Below are experts of layer 7 (counted from 0) of a mixture-of-experts language model. Rows are named router (the router's row for the expert), gate (a neuron's input weights, with its number), up (a neuron's input weights, with its number), down (a neuron's output weights, with its number) and show model dimensions 64-127. Each number is 50 + 10 x the weight over its row's rms, rounded and kept within 0 to 99.
Before each expert's rows: "mostly gets" lists some tokens that are sent to it at least half of the time. This comes from a sample of Wikipedia text that the model never trained on.

# expert 37
mostly gets: " Ken", " problem", " defin", " Ivan", " decre"
router:21 46 45 46 56 27 44 44 47 55 46 39 50 63 64 53 26 37 29 53 59 61 44 46 52 57 56 66 41 50 50 48 47 51 46 45 46 63 72 42 34 55 48 48 50 51 33 64 53 68 40 39 53 51 43 56 47 47 42 56 52 48 53 42
gate1:66 56 53 25 42 64 41 59 53 45 44 58 53 48 60 33 64 61 58 49 53 45 53 46 33 46 42 53 48 56 56 56 65 61 48 52 37 40 43 47 65 41 37 56 49 42 58 45 35 44 44 67 46 44 45 56 43 62 63 41 41 46 39 53
up1:40 25 51 63 61 58 54 52 33 30 44 28 37 38 41 38 47 42 46 45 58 71 50 41 61 49 47 66 46 58 50 52 62 44 46 48 46 68 67 66 59 36 44 52 46 33 42 44 59 44 60 53 28 49 48 54 53 59 46 37 46 41 53 55
down1:36 39 58 54 72 58 46 61 45 58 52 44 63 27 48 49 51 54 50 48 52 52 37 44 64 47 47 62 57 53 59 38 55 58 19 64 54 43 53 58 46 54 52 50 49 48 60 63 41 60 54 47 52 60 45 44 57 70 71 54 54 23 50 45
gate2:62 53 42 42 49 55 47 64 51 47 46 53 61 37 45 66 52 51 60 57 54 53 43 62 56 43 26 47 59 35 62 46 51 58 49 64 51 43 55 47 59 52 40 42 41 57 52 45 46 49 61 67 42 47 59 63 46 59 42 37 38 57 41 65
up2:48 41 49 42 77 65 59 51 48 56 60 42 46 52 55 57 63 34 52 49 43 51 65 45 49 52 34 45 50 25 50 55 56 49 46 59 72 52 43 51 36 53 52 27 63 55 48 57 40 54 66 48 58 62 57 63 37 45 44 57 48 56 54 29
down2:45 69 58 53 42 38 52 44 53 43 65 54 44 41 35 60 61 70 32 59 65 49 44 54 64 47 53 36 44 44 54 37 44 34 50 48 51 60 40 45 36 48 24 53 41 47 37 48 60 50 34 43 38 42 45 60 61 43 43 52 45 59 44 42
gate3:48 74 30 40 43 49 54 52 58 41 58 47 42 45 54 46 69 46 42 43 43 55 32 61 34 45 41 58 64 33 45 49 56 46 58 48 58 57 60 61 57 55 42 47 31 36 44 52 43 34 68 57 60 50 51 75 38 70 53 41 55 61 46 52
up3:48 32 44 58 59 49 44 65 47 54 68 50 49 49 53 45 58 35 53 51 50 29 52 43 35 46 67 64 73 29 53 57 37 40 53 61 31 50 48 46 41 32 41 46 56 30 52 52 61 43 57 42 58 28 49 55 47 32 49 62 40 56 42 51
down3:47 52 53 70 51 51 53 58 73 31 46 48 33 23 57 54 48 47 54 54 69 61 47 46 62 40 33 71 56 38 59 61 59 46 63 54 59 44 47 55 45 52 48 54 62 59 41 44 58 69 38 54 64 46 62 47 52 41 57 50 46 31 67 55
gate4:66 45 39 38 54 38 49 51 29 47 54 46 45 50 52 30 57 59 75 46 55 56 67 49 39 44 29 61 46 46 43 69 48 57 50 70 36 32 50 51 53 46 43 53 50 59 43 42 30 44 57 54 36 37 65 68 49 52 57 41 54 30 45 60
up4:54 54 53 54 33 71 47 48 62 52 49 70 47 58 51 51 47 58 40 52 48 59 53 52 40 49 41 35 41 60 62 39 56 68 45 52 51 59 65 39 37 58 52 56 75 53 50 67 50 54 38 36 61 54 48 35 34 44 59 54 66 46 66 39
down4:37 65 61 60 67 60 59 50 38 54 56 45 43 44 49 50 47 62 43 42 67 65 64 57 35 55 61 51 43 49 40 72 53 53 54 45 41 55 47 59 44 47 62 64 51 62 58 38 55 37 39 70 54 60 47 45 54 46 61 39 37 63 57 70
gate5:63 40 60 56 33 48 58 48 51 67 38 52 55 53 46 38 54 63 70 48 42 49 57 64 48 35 57 51 47 42 58 50 45 51 53 54 48 56 64 61 75 58 41 33 57 54 61 69 56 32 63 50 58 53 39 59 46 50 46 35 59 59 46 62
up5:52 42 59 52 55 37 52 54 55 70 50 57 41 48 52 54 51 62 63 58 41 62 41 54 34 61 64 66 41 60 37 57 46 58 49 52 75 41 81 54 61 54 65 66 47 61 41 45 55 68 49 56 29 57 55 36 33 56 45 57 61 57 69 53
down5:34 34 38 50 36 51 62 57 44 70 37 47 72 35 42 22 55 64 64 53 47 71 38 55 43 41 45 55 58 67 50 61 49 44 58 53 35 48 46 42 29 58 52 58 53 52 45 51 58 32 50 49 50 50 34 57 34 63 52 53 57 54 52 36
gate6:73 54 48 56 42 47 49 44 36 57 56 56 42 53 53 32 56 50 49 53 39 51 38 41 45 33 62 63 60 37 53 60 46 47 58 57 41 49 58 53 64 54 51 44 35 67 43 49 39 36 44 72 47 42 33 52 68 59 63 46 53 56 41 53
up6:38 41 25 50 41 55 77 51 46 57 61 36 50 54 43 36 51 62 55 54 57 51 60 62 41 48 54 51 60 47 20 63 60 48 46 33 54 68 51 56 62 32 53 55 57 35 68 55 53 56 55 65 64 35 43 66 35 44 58 40 56 53 49 50
down6:33 43 45 53 41 70 57 46 67 61 51 62 44 58 57 49 50 59 39 65 27 35 59 52 54 49 54 63 48 62 65 53 53 55 45 53 63 45 44 41 48 49 45 52 52 61 51 45 58 71 48 47 50 50 47 54 38 34 43 41 51 45 23 37
gate7:53 37 65 41 51 74 33 42 43 59 44 71 32 29 53 50 50 55 56 59 57 34 53 42 37 40 49 58 68 49 48 63 41 54 37 59 45 43 62 43 42 38 43 53 39 53 56 48 64 44 57 66 55 38 59 58 35 62 51 58 58 51 41 59
up7:50 43 59 36 65 42 56 45 27 45 52 66 44 52 64 56 45 49 52 43 49 56 38 24 42 49 57 62 41 48 49 63 59 54 65 48 50 61 59 70 41 36 56 46 60 64 48 60 32 45 57 64 48 43 60 57 46 49 55 60 38 27 55 51
down7:48 40 57 49 37 49 52 48 44 58 50 42 56 41 53 53 48 50 36 39 49 64 59 31 51 66 50 56 46 57 40 54 38 59 28 76 66 62 51 49 42 48 37 43 53 48 48 63 50 57 58 59 51 62 60 48 42 35 71 53 52 49 30 54
gate8:50 62 39 46 38 41 48 54 39 64 38 51 49 41 47 57 64 49 61 50 37 50 57 70 42 53 61 46 55 45 63 50 61 58 43 48 55 63 40 50 55 53 54 51 26 39 55 57 49 33 54 28 62 65 66 50 34 59 59 39 38 49 53 56
up8:45 28 59 21 67 50 55 68 50 36 44 53 50 56 56 52 38 46 62 55 65 45 53 61 46 46 76 63 44 65 36 69 58 52 66 50 60 24 44 46 61 45 47 54 47 54 47 46 58 46 51 44 39 55 41 37 47 31 66 56 33 43 35 54
down8:50 42 48 36 39 38 43 29 56 53 40 46 62 44 55 61 46 38 61 62 39 67 53 46 42 33 44 51 55 44 39 35 47 62 47 39 64 40 66 44 61 46 59 57 62 29 48 58 47 37 45 73 44 47 44 65 49 54 33 65 69 46 58 34
gate9:53 46 47 35 36 52 47 58 51 40 61 47 51 51 45 54 48 48 41 52 67 49 53 43 57 36 46 46 55 44 50 57 53 59 55 63 57 46 49 69 57 38 44 49 33 43 48 57 38 48 66 57 45 38 65 52 42 62 52 47 61 54 24 56
up9:59 60 49 40 35 63 59 48 53 51 46 58 53 59 42 48 42 40 57 46 58 53 36 37 42 44 62 51 37 42 44 40 57 60 64 42 70 39 36 35 54 46 47 58 47 48 41 54 61 40 55 48 58 37 64 67 33 56 54 56 47 57 47 50
down9:44 41 57 51 52 60 63 48 44 59 57 31 40 53 61 50 28 59 39 43 36 65 47 51 55 52 44 48 65 52 72 49 53 35 51 47 44 52 56 47 52 38 49 31 51 43 43 46 49 49 46 67 53 60 59 41 58 50 45 62 34 61 46 40
gate10:63 63 55 42 31 51 43 46 54 55 60 45 27 54 66 47 65 43 45 42 51 73 58 69 47 43 48 43 52 45 59 49 66 47 41 48 65 74 46 67 67 64 38 46 55 54 50 61 62 47 50 70 60 60 51 50 57 56 49 47 51 55 45 54
up10:56 47 47 31 48 46 51 52 57 45 59 32 36 30 35 37 51 43 56 55 45 46 44 52 46 54 57 57 51 50 34 68 63 51 63 52 53 38 56 56 35 61 63 61 53 55 55 53 58 58 31 52 45 52 48 45 59 64 45 50 23 40 51 56
down10:43 44 43 57 39 35 55 46 50 47 51 77 47 58 52 64 52 59 49 60 48 50 60 30 56 53 46 54 44 33 53 49 42 69 63 65 42 42 52 35 50 62 43 53 59 47 53 37 61 76 36 40 57 56 74 43 50 72 51 68 61 55 64 39
gate11:49 55 47 53 53 48 55 56 42 45 38 56 54 47 43 52 58 49 45 66 43 51 53 55 52 42 46 49 53 55 47 32 49 57 60 75 42 63 51 71 52 34 52 40 32 46 53 63 54 41 57 54 40 55 65 34 39 59 53 45 56 53 40 54
up11:56 32 49 56 46 53 63 49 25 43 62 51 52 30 36 51 53 29 50 36 51 36 59 31 46 57 49 55 33 56 47 32 51 33 47 46 53 41 49 57 45 51 58 53 62 52 46 51 52 51 52 48 59 66 37 54 55 50 46 58 44 67 40 45
down11:58 63 63 57 35 55 36 52 51 54 43 51 43 25 59 51 57 64 62 58 55 35 41 70 45 29 50 47 49 41 61 62 56 49 54 48 44 34 61 65 59 67 39 67 45 49 60 52 55 38 64 55 67 53 58 39 49 60 54 59 43 42 53 53

# expert 32
mostly gets: " method", " Rose", " Eddie", " Ari", " comput", " Dave"
router:21 45 45 47 55 26 46 42 48 53 47 39 49 64 63 52 28 37 29 53 58 62 43 44 51 56 58 69 41 53 51 46 47 52 47 46 45 65 72 43 35 55 48 49 53 52 33 63 53 68 39 37 53 51 45 53 48 48 42 54 53 49 53 42
gate1:63 46 53 36 41 49 46 51 46 41 59 34 51 57 68 53 59 68 56 51 62 37 75 62 39 42 42 53 60 48 60 57 40 58 51 56 53 50 46 74 51 44 55 54 37 38 55 50 36 55 59 61 49 31 63 44 43 52 56 43 31 40 46 43
up1:46 64 54 50 62 67 66 47 55 59 53 40 34 62 61 49 59 47 45 47 55 45 52 48 45 59 39 50 62 49 45 53 37 40 58 54 44 73 48 67 53 54 62 43 38 52 52 43 56 42 36 36 31 48 52 41 43 62 38 48 40 56 47 39
down1:63 46 58 54 52 64 55 51 52 59 61 48 38 39 36 53 63 41 47 31 44 65 59 49 65 53 40 53 43 49 68 59 42 49 61 65 49 46 57 67 44 41 32 64 48 58 34 67 46 70 42 33 46 55 52 34 40 67 59 54 51 55 44 43
gate2:56 61 52 40 39 54 54 53 57 43 48 47 55 34 37 30 65 64 65 44 53 51 44 59 53 28 42 40 67 36 50 47 54 52 39 68 49 45 37 61 55 54 35 67 41 34 75 65 34 42 52 66 33 42 56 58 46 52 53 63 45 42 55 40
up2:50 61 64 39 47 66 42 48 52 61 73 66 41 40 50 43 54 55 64 58 57 46 43 56 56 47 50 38 46 54 50 49 53 61 40 43 50 39 48 42 67 33 55 46 38 44 59 35 48 60 58 49 40 39 53 61 54 46 52 54 29 61 48 58
down2:72 54 53 48 50 43 37 41 57 66 57 52 30 50 57 49 75 51 49 53 40 37 37 54 41 34 50 53 60 56 59 44 54 43 50 71 46 47 51 40 40 61 54 54 66 58 48 38 62 57 37 62 49 42 45 52 55 40 47 52 58 45 55 45
gate3:56 51 45 37 61 76 63 34 57 52 52 53 52 50 40 61 58 55 45 54 47 51 30 45 61 37 69 66 57 50 53 51 48 44 53 58 48 67 80 40 37 64 30 39 42 45 67 42 49 39 53 45 53 51 39 51 57 59 40 56 44 41 56 44
up3:47 54 54 32 47 42 31 62 64 58 54 41 43 47 64 40 47 41 63 45 63 55 65 58 47 50 54 42 53 63 63 56 34 55 62 56 25 40 35 52 68 47 70 64 47 47 56 52 36 50 70 53 57 57 41 21 45 35 50 47 32 44 41 50
down3:71 76 46 58 52 49 39 45 48 65 50 60 43 41 55 47 53 66 52 39 33 45 39 43 49 60 32 47 38 58 30 51 64 56 39 59 57 49 57 61 52 57 52 36 52 45 53 43 38 57 25 46 62 50 69 59 54 43 55 62 49 49 51 32
gate4:56 47 48 45 33 48 43 52 73 41 59 59 51 52 43 55 61 50 58 50 51 36 37 53 54 36 37 48 51 29 48 55 56 59 43 57 52 51 48 65 50 22 42 54 35 43 47 47 38 40 58 54 53 44 77 44 41 40 58 51 53 53 50 44
up4:43 45 55 53 37 43 38 59 60 22 58 59 54 48 51 60 46 45 55 43 53 41 40 55 65 47 49 48 40 35 45 48 53 54 27 55 65 53 43 41 38 53 41 46 52 44 47 41 49 38 44 64 46 48 67 35 32 52 50 51 33 44 57 27
down4:30 58 49 54 61 58 52 52 40 42 54 48 38 53 32 42 49 49 37 53 67 36 69 49 54 47 54 62 51 54 43 43 41 49 58 33 60 64 51 66 34 54 63 46 46 62 37 46 38 49 54 71 69 45 56 42 50 55 33 80 61 26 49 46
gate5:62 50 49 40 55 50 41 66 47 50 58 51 38 50 51 45 66 54 58 72 44 39 55 55 33 28 27 45 71 37 54 52 39 59 51 53 47 37 47 61 56 43 48 52 46 39 51 53 55 43 63 62 42 46 50 54 35 61 59 49 50 42 43 50
up5:56 46 42 54 33 53 60 45 56 47 61 60 68 48 59 59 61 47 58 57 35 58 48 62 55 59 76 37 43 65 46 51 56 55 66 47 49 64 61 46 47 36 49 42 50 37 50 47 56 40 74 55 29 52 53 74 49 36 43 45 62 45 51 37
down5:55 63 52 50 47 57 39 46 49 45 43 54 49 55 57 60 47 46 41 56 48 58 48 54 63 52 48 46 43 78 43 56 62 61 58 37 63 44 47 49 47 46 65 47 50 49 60 40 61 65 49 34 59 30 62 55 64 55 39 58 47 35 64 53
gate6:65 35 56 46 54 63 64 66 53 30 54 57 66 33 45 40 58 56 64 54 44 41 57 37 42 30 55 40 55 41 40 45 47 51 45 54 47 53 50 63 58 47 36 40 38 35 52 62 53 39 60 71 58 49 45 49 46 54 57 54 33 55 37 53
up6:48 47 69 66 55 17 46 45 54 43 58 54 65 36 47 34 43 50 46 55 65 51 56 59 30 36 37 52 53 48 59 28 46 51 32 51 43 39 50 51 57 39 40 60 44 37 51 43 64 38 56 48 38 62 68 43 47 44 73 38 40 56 56 47
down6:50 50 41 47 61 49 53 58 40 44 40 70 44 55 52 30 76 64 50 35 57 37 39 65 47 36 56 51 55 26 41 44 68 59 41 46 43 61 46 67 51 57 58 42 36 35 61 50 57 32 58 41 53 62 34 52 41 43 37 44 52 47 63 44
gate7:51 62 36 47 51 43 36 39 52 68 50 45 63 39 53 44 57 61 58 42 62 42 48 47 44 48 28 34 50 42 46 50 55 52 63 68 53 46 57 54 40 60 57 51 40 58 58 58 23 57 60 53 51 40 57 45 60 69 58 61 46 34 40 55
up7:48 36 43 63 53 55 60 50 46 34 32 54 48 62 47 65 44 45 47 48 74 54 48 48 45 51 55 23 64 57 58 40 45 50 47 71 44 45 80 39 35 66 56 40 49 48 48 37 61 48 62 52 58 59 50 62 42 50 72 52 33 56 31 61
down7:49 41 69 62 56 29 39 52 44 38 64 65 44 37 57 53 35 65 61 54 58 40 58 53 49 34 47 39 48 49 57 48 50 55 45 61 46 44 50 67 40 47 57 50 63 35 58 59 46 64 66 51 57 38 44 50 34 61 65 52 47 48 44 31
gate8:55 57 60 45 43 46 41 65 68 41 53 57 58 58 42 62 56 38 44 67 54 54 50 35 45 45 68 62 79 39 49 49 37 52 47 50 45 64 36 52 68 45 20 42 41 58 50 55 47 52 57 58 45 35 45 56 61 41 54 50 42 37 54 44
up8:42 44 57 67 41 51 36 59 45 58 60 33 44 46 46 53 28 45 47 62 62 47 51 49 57 44 34 30 60 44 58 37 50 23 55 51 36 35 33 42 40 45 45 36 54 41 45 40 45 45 40 49 38 53 50 31 44 54 58 35 44 52 61 49
down8:37 41 56 43 60 59 48 42 56 55 48 53 27 49 46 45 44 51 46 51 50 81 50 54 58 35 59 64 42 33 62 52 37 57 58 56 59 60 49 52 67 54 46 51 41 50 37 54 51 64 44 56 43 60 50 50 45 35 41 60 52 48 39 50
gate9:58 43 53 56 50 50 74 65 51 43 45 33 62 56 38 41 45 53 59 49 62 51 64 54 56 45 46 51 45 46 58 55 36 50 45 50 56 46 49 61 72 52 49 47 61 43 58 51 56 34 40 58 62 38 55 42 53 48 79 53 45 68 42 48
up9:41 63 50 54 73 38 48 47 61 33 47 36 65 50 40 49 39 38 54 60 48 48 55 45 49 45 48 55 61 52 57 47 51 40 54 60 46 52 59 52 49 59 22 45 63 59 51 43 64 51 51 53 33 43 58 45 34 64 35 50 71 48 48 51
down9:34 54 51 55 41 57 54 52 60 40 41 57 51 51 61 39 74 41 56 50 43 32 36 51 41 38 34 55 49 48 55 22 37 63 47 41 48 57 50 47 48 35 42 42 38 33 49 37 41 43 42 41 58 37 44 46 49 39 38 50 60 66 54 39
gate10:56 41 44 31 44 46 41 61 55 54 58 54 38 50 53 51 66 46 56 57 44 44 46 38 42 35 40 47 59 54 30 43 39 52 60 53 38 56 54 49 62 47 45 46 54 36 66 53 49 38 50 67 69 51 54 57 55 59 43 52 48 50 38 52
up10:56 44 63 51 40 51 47 58 62 33 43 55 57 37 38 43 53 31 60 44 45 49 55 39 52 50 50 44 41 29 44 33 42 56 43 67 70 61 61 67 41 35 47 44 68 32 30 52 45 45 50 53 46 62 48 53 69 65 43 52 51 52 39 51
down10:53 68 58 48 54 47 48 56 52 36 49 65 50 49 45 55 55 21 55 52 65 48 64 53 65 58 51 48 57 40 57 60 56 23 40 59 47 43 48 61 48 37 37 21 30 45 55 60 46 44 44 50 45 35 52 48 49 50 56 37 56 42 38 55
gate11:64 56 57 46 55 48 45 61 57 53 61 36 24 44 51 34 55 58 64 63 65 47 49 57 50 38 41 63 67 39 42 56 56 51 48 68 54 35 63 50 56 25 49 44 47 46 56 41 52 35 48 67 41 51 35 48 32 53 58 45 57 45 47 70
up11:48 52 65 49 50 57 49 54 41 35 40 60 61 51 41 47 44 54 38 55 61 61 35 50 50 49 54 36 62 54 38 53 51 47 44 67 52 51 72 23 55 47 48 48 47 34 43 41 56 37 49 59 43 59 57 79 40 46 52 60 45 56 61 49
down11:61 37 60 57 54 53 41 49 52 32 44 54 62 41 46 34 53 53 57 70 70 47 41 71 59 26 49 53 55 34 50 38 65 51 61 62 50 45 57 54 49 57 57 45 54 43 63 57 48 46 68 62 57 39 51 52 39 38 60 58 39 31 45 51

# expert 29
mostly gets: "eptember", " Died", "ependence", " res", " electors", " prep"
router:50 61 61 49 29 47 49 59 47 65 60 53 59 53 33 50 52 64 62 58 61 52 55 61 55 49 60 47 42 49 47 62 35 37 48 60 47 31 29 57 39 44 59 63 57 42 62 66 36 58 60 47 32 52 32 52 67 53 48 45 55 62 32 70
gate1:59 52 38 49 49 63 52 76 56 42 44 45 59 53 37 47 40 45 59 55 37 49 60 61 44 35 56 52 44 52 58 34 51 37 37 56 59 52 37 63 64 61 48 53 41 69 49 54 53 38 35 48 49 50 41 38 76 64 59 48 50 47 59 21
up1:49 56 44 38 57 40 53 42 45 58 66 59 44 54 44 51 44 63 60 42 71 61 43 39 70 55 49 51 55 63 62 58 45 45 26 50 29 48 59 31 45 43 46 53 54 52 51 35 48 56 42 43 37 44 57 34 32 53 45 53 52 39 27 44
down1:43 54 55 50 38 56 49 57 50 62 57 63 34 57 38 41 51 38 67 52 52 42 45 40 46 70 59 45 53 40 50 31 51 48 53 59 53 65 66 62 44 40 34 48 38 49 33 55 54 51 58 64 55 52 58 38 57 43 64 34 29 41 50 35
gate2:36 60 48 44 49 49 54 37 56 40 28 53 51 49 48 48 51 66 49 62 50 36 62 52 39 50 50 55 23 41 54 52 54 46 54 65 42 54 58 45 70 53 53 45 31 46 49 52 38 54 52 50 40 36 45 45 59 52 62 42 48 69 49 62
up2:57 52 65 53 57 25 48 51 70 57 73 42 55 43 61 54 44 49 48 46 56 59 57 44 62 43 65 43 41 58 58 48 51 64 41 58 48 42 58 48 42 35 45 54 39 41 67 47 55 52 52 52 49 76 53 52 35 55 41 61 63 24 48 49
down2:39 44 50 51 48 59 41 58 50 51 55 43 60 54 57 71 52 53 48 59 67 60 46 52 50 56 50 52 50 65 61 82 47 48 53 58 46 48 44 42 54 40 43 63 52 52 60 41 45 50 62 42 40 49 67 71 42 68 65 53 35 56 67 44
gate3:55 32 62 59 55 55 47 52 41 24 45 51 42 32 40 39 69 47 55 46 51 35 58 53 49 47 41 71 59 47 53 48 44 65 60 44 45 39 53 35 29 39 39 59 55 51 60 48 33 50 54 53 51 40 37 34 48 52 70 44 42 38 43 56
up3:39 43 60 41 47 38 37 51 54 52 71 55 49 73 52 56 62 45 36 41 44 63 30 65 51 50 56 42 60 27 66 41 54 43 42 63 59 41 35 28 55 45 45 62 57 51 68 45 49 48 44 49 42 54 61 52 53 51 32 34 45 38 44 64
down3:50 53 61 48 36 51 33 41 57 43 44 67 45 52 55 59 62 66 37 46 57 55 39 60 34 40 68 51 49 47 50 37 80 64 48 52 68 52 66 55 51 41 52 57 52 58 43 49 60 42 68 60 51 45 58 40 46 54 48 48 36 35 52 45
gate4:59 50 73 52 47 28 41 54 54 59 48 70 40 51 42 50 48 46 62 29 55 41 65 46 40 48 51 36 51 51 41 55 44 64 43 55 46 44 51 48 67 36 58 68 56 41 45 50 51 49 62 51 50 54 34 46 42 59 55 47 54 26 51 46
up4:48 53 35 52 49 74 41 62 58 48 41 45 53 52 56 58 58 49 34 74 48 52 35 52 56 46 49 54 51 56 62 49 59 31 46 49 60 46 36 61 47 58 35 30 47 62 47 53 56 57 39 42 57 44 54 46 57 32 40 43 38 63 43 38
down4:64 44 45 56 52 38 32 58 51 53 33 68 46 39 56 51 62 62 55 62 49 52 52 31 56 33 49 44 44 49 56 53 49 40 41 61 39 42 48 60 45 47 47 48 56 38 49 70 53 55 53 51 54 35 38 52 37 47 69 36 70 50 79 38
gate5:61 59 66 70 40 53 45 54 59 66 63 63 67 48 30 42 48 61 47 57 56 65 59 61 53 47 45 49 69 45 39 61 56 72 53 39 48 63 40 51 39 62 60 59 42 41 54 53 52 49 57 53 41 48 55 53 56 53 57 52 68 48 40 51
up5:45 53 34 32 47 63 55 68 53 49 35 67 58 53 44 42 54 52 54 47 41 40 46 33 50 48 65 34 58 62 50 52 40 69 56 53 45 66 50 58 52 68 52 46 71 41 70 59 66 54 53 53 46 42 56 32 58 38 44 62 45 46 51 59
down5:64 48 46 47 47 56 33 40 52 62 50 43 53 41 40 49 60 50 65 60 53 58 59 48 60 56 49 52 57 51 48 24 36 34 48 57 61 35 46 52 49 56 38 47 58 63 54 63 41 41 52 67 44 47 54 46 57 71 50 51 32 56 32 52
gate6:39 45 43 24 42 56 47 57 33 61 55 54 62 44 63 55 73 53 54 52 56 43 57 48 68 43 38 41 42 50 60 56 48 39 31 47 57 54 55 39 56 52 56 52 52 50 43 61 43 44 53 50 45 53 33 62 63 56 40 40 56 52 59 69
up6:63 39 64 68 51 56 49 56 68 44 50 56 43 53 46 55 52 51 54 44 46 81 54 73 52 54 62 50 39 50 51 45 35 52 49 57 34 63 66 64 37 68 38 41 68 50 40 35 52 46 56 28 30 39 38 49 45 66 54 45 50 48 45 42
down6:44 50 44 39 51 53 50 36 46 47 54 47 61 52 57 57 44 45 58 52 49 48 53 59 64 47 42 52 54 35 49 26 63 59 73 65 43 52 36 35 83 58 53 52 38 40 41 38 31 50 63 58 51 35 51 36 54 61 64 68 43 57 54 39
gate7:60 55 62 60 55 74 47 52 56 63 40 60 40 42 52 48 45 60 51 54 32 44 57 51 62 48 46 63 51 67 50 43 65 38 58 43 52 58 46 75 32 26 55 50 46 48 65 50 60 41 59 64 64 42 77 35 45 31 30 60 47 53 31 52
up7:50 52 37 40 42 31 50 62 69 34 51 69 50 45 65 43 49 45 32 49 54 56 41 50 42 42 40 53 51 26 61 36 36 69 39 60 43 48 57 38 44 60 30 47 54 47 55 40 50 55 57 48 40 59 41 51 56 48 70 50 43 46 47 58
down7:51 55 62 59 45 39 50 52 59 51 51 54 71 49 61 32 51 74 40 71 43 42 56 47 49 33 58 56 37 40 30 50 38 58 66 68 49 41 47 70 59 47 50 64 53 53 77 54 52 41 57 72 61 29 45 46 43 45 50 31 45 59 57 60
gate8:62 34 50 49 48 50 56 61 54 66 45 54 52 59 53 47 39 37 43 48 43 49 50 46 49 41 47 66 56 47 49 62 34 49 55 55 36 50 53 60 52 45 38 59 54 39 49 51 66 44 71 40 43 60 50 30 53 78 72 52 46 66 58 69
up8:51 41 41 48 46 59 41 51 63 58 42 53 56 53 58 52 45 66 26 46 42 50 57 66 71 50 46 53 39 57 50 47 46 28 53 59 48 47 51 53 41 54 50 35 53 65 48 50 78 62 58 45 50 50 56 35 49 46 52 58 36 71 45 57
down8:68 35 43 49 59 42 55 48 37 38 37 59 46 44 50 58 52 57 50 53 30 59 61 56 46 68 49 65 57 46 47 59 62 48 51 58 57 52 41 67 45 65 35 35 30 46 42 42 62 71 40 77 41 44 53 38 63 48 53 58 47 57 55 53
gate9:59 47 51 37 50 55 52 53 65 40 51 43 56 59 52 56 48 58 46 47 63 45 45 31 40 51 51 38 64 54 46 45 44 64 41 66 64 51 38 58 56 38 50 33 66 50 46 50 37 44 72 64 56 43 53 64 58 66 61 46 44 45 28 33
up9:64 42 63 49 36 33 52 45 68 67 62 53 42 71 39 65 57 61 49 58 51 44 51 49 62 46 47 51 54 37 54 60 41 49 43 60 51 40 23 54 44 49 49 54 48 48 48 41 21 46 61 52 59 46 45 68 61 65 48 42 35 63 34 56
down9:43 53 44 50 41 37 43 65 55 57 48 61 41 63 50 61 39 64 51 37 62 44 57 60 36 36 48 45 48 61 47 67 56 37 54 33 60 45 49 59 56 44 47 58 73 47 57 57 56 36 49 53 49 67 71 51 50 41 48 65 45 51 40 53
gate10:58 58 65 41 50 38 43 36 31 52 53 40 54 29 48 47 39 37 56 57 50 49 54 47 62 50 36 44 56 65 56 65 49 30 40 46 39 44 53 43 49 37 57 52 38 60 31 42 55 37 46 48 51 40 49 42 68 38 54 46 56 57 39 58
up10:53 41 34 76 62 51 50 54 55 45 30 63 51 71 57 61 48 52 48 44 46 55 61 35 42 47 45 49 35 53 39 40 53 74 47 42 59 56 52 58 65 53 40 49 53 46 53 46 49 54 54 45 45 45 46 59 40 47 54 39 51 52 64 41
down10:61 71 64 38 50 51 46 66 46 36 39 47 56 50 39 32 38 61 51 62 59 49 45 63 61 41 36 49 45 23 52 31 51 46 53 60 56 67 47 60 40 48 51 38 59 46 56 51 58 71 47 59 52 50 65 40 45 65 63 55 55 42 46 44
gate11:61 62 45 59 55 37 53 49 37 51 51 53 57 49 56 42 56 44 58 34 33 58 59 53 44 52 54 42 32 35 45 42 51 48 48 68 63 60 54 50 58 48 61 54 54 58 61 39 49 41 67 47 49 69 40 65 46 50 41 57 59 59 50 51
up11:58 43 49 43 49 64 53 63 39 43 55 43 53 43 36 59 54 47 28 52 56 49 49 69 56 55 59 45 58 56 49 64 43 29 50 53 62 36 53 52 59 51 54 44 48 59 50 44 53 30 54 48 57 58 45 63 30 44 34 49 33 58 47 68
down11:59 52 42 46 45 56 57 56 37 49 39 42 56 49 54 55 37 33 48 50 40 49 39 37 55 39 33 48 55 32 45 65 59 42 74 54 49 52 45 27 58 59 44 53 50 50 42 41 62 25 44 42 39 43 45 48 58 53 52 60 36 29 55 58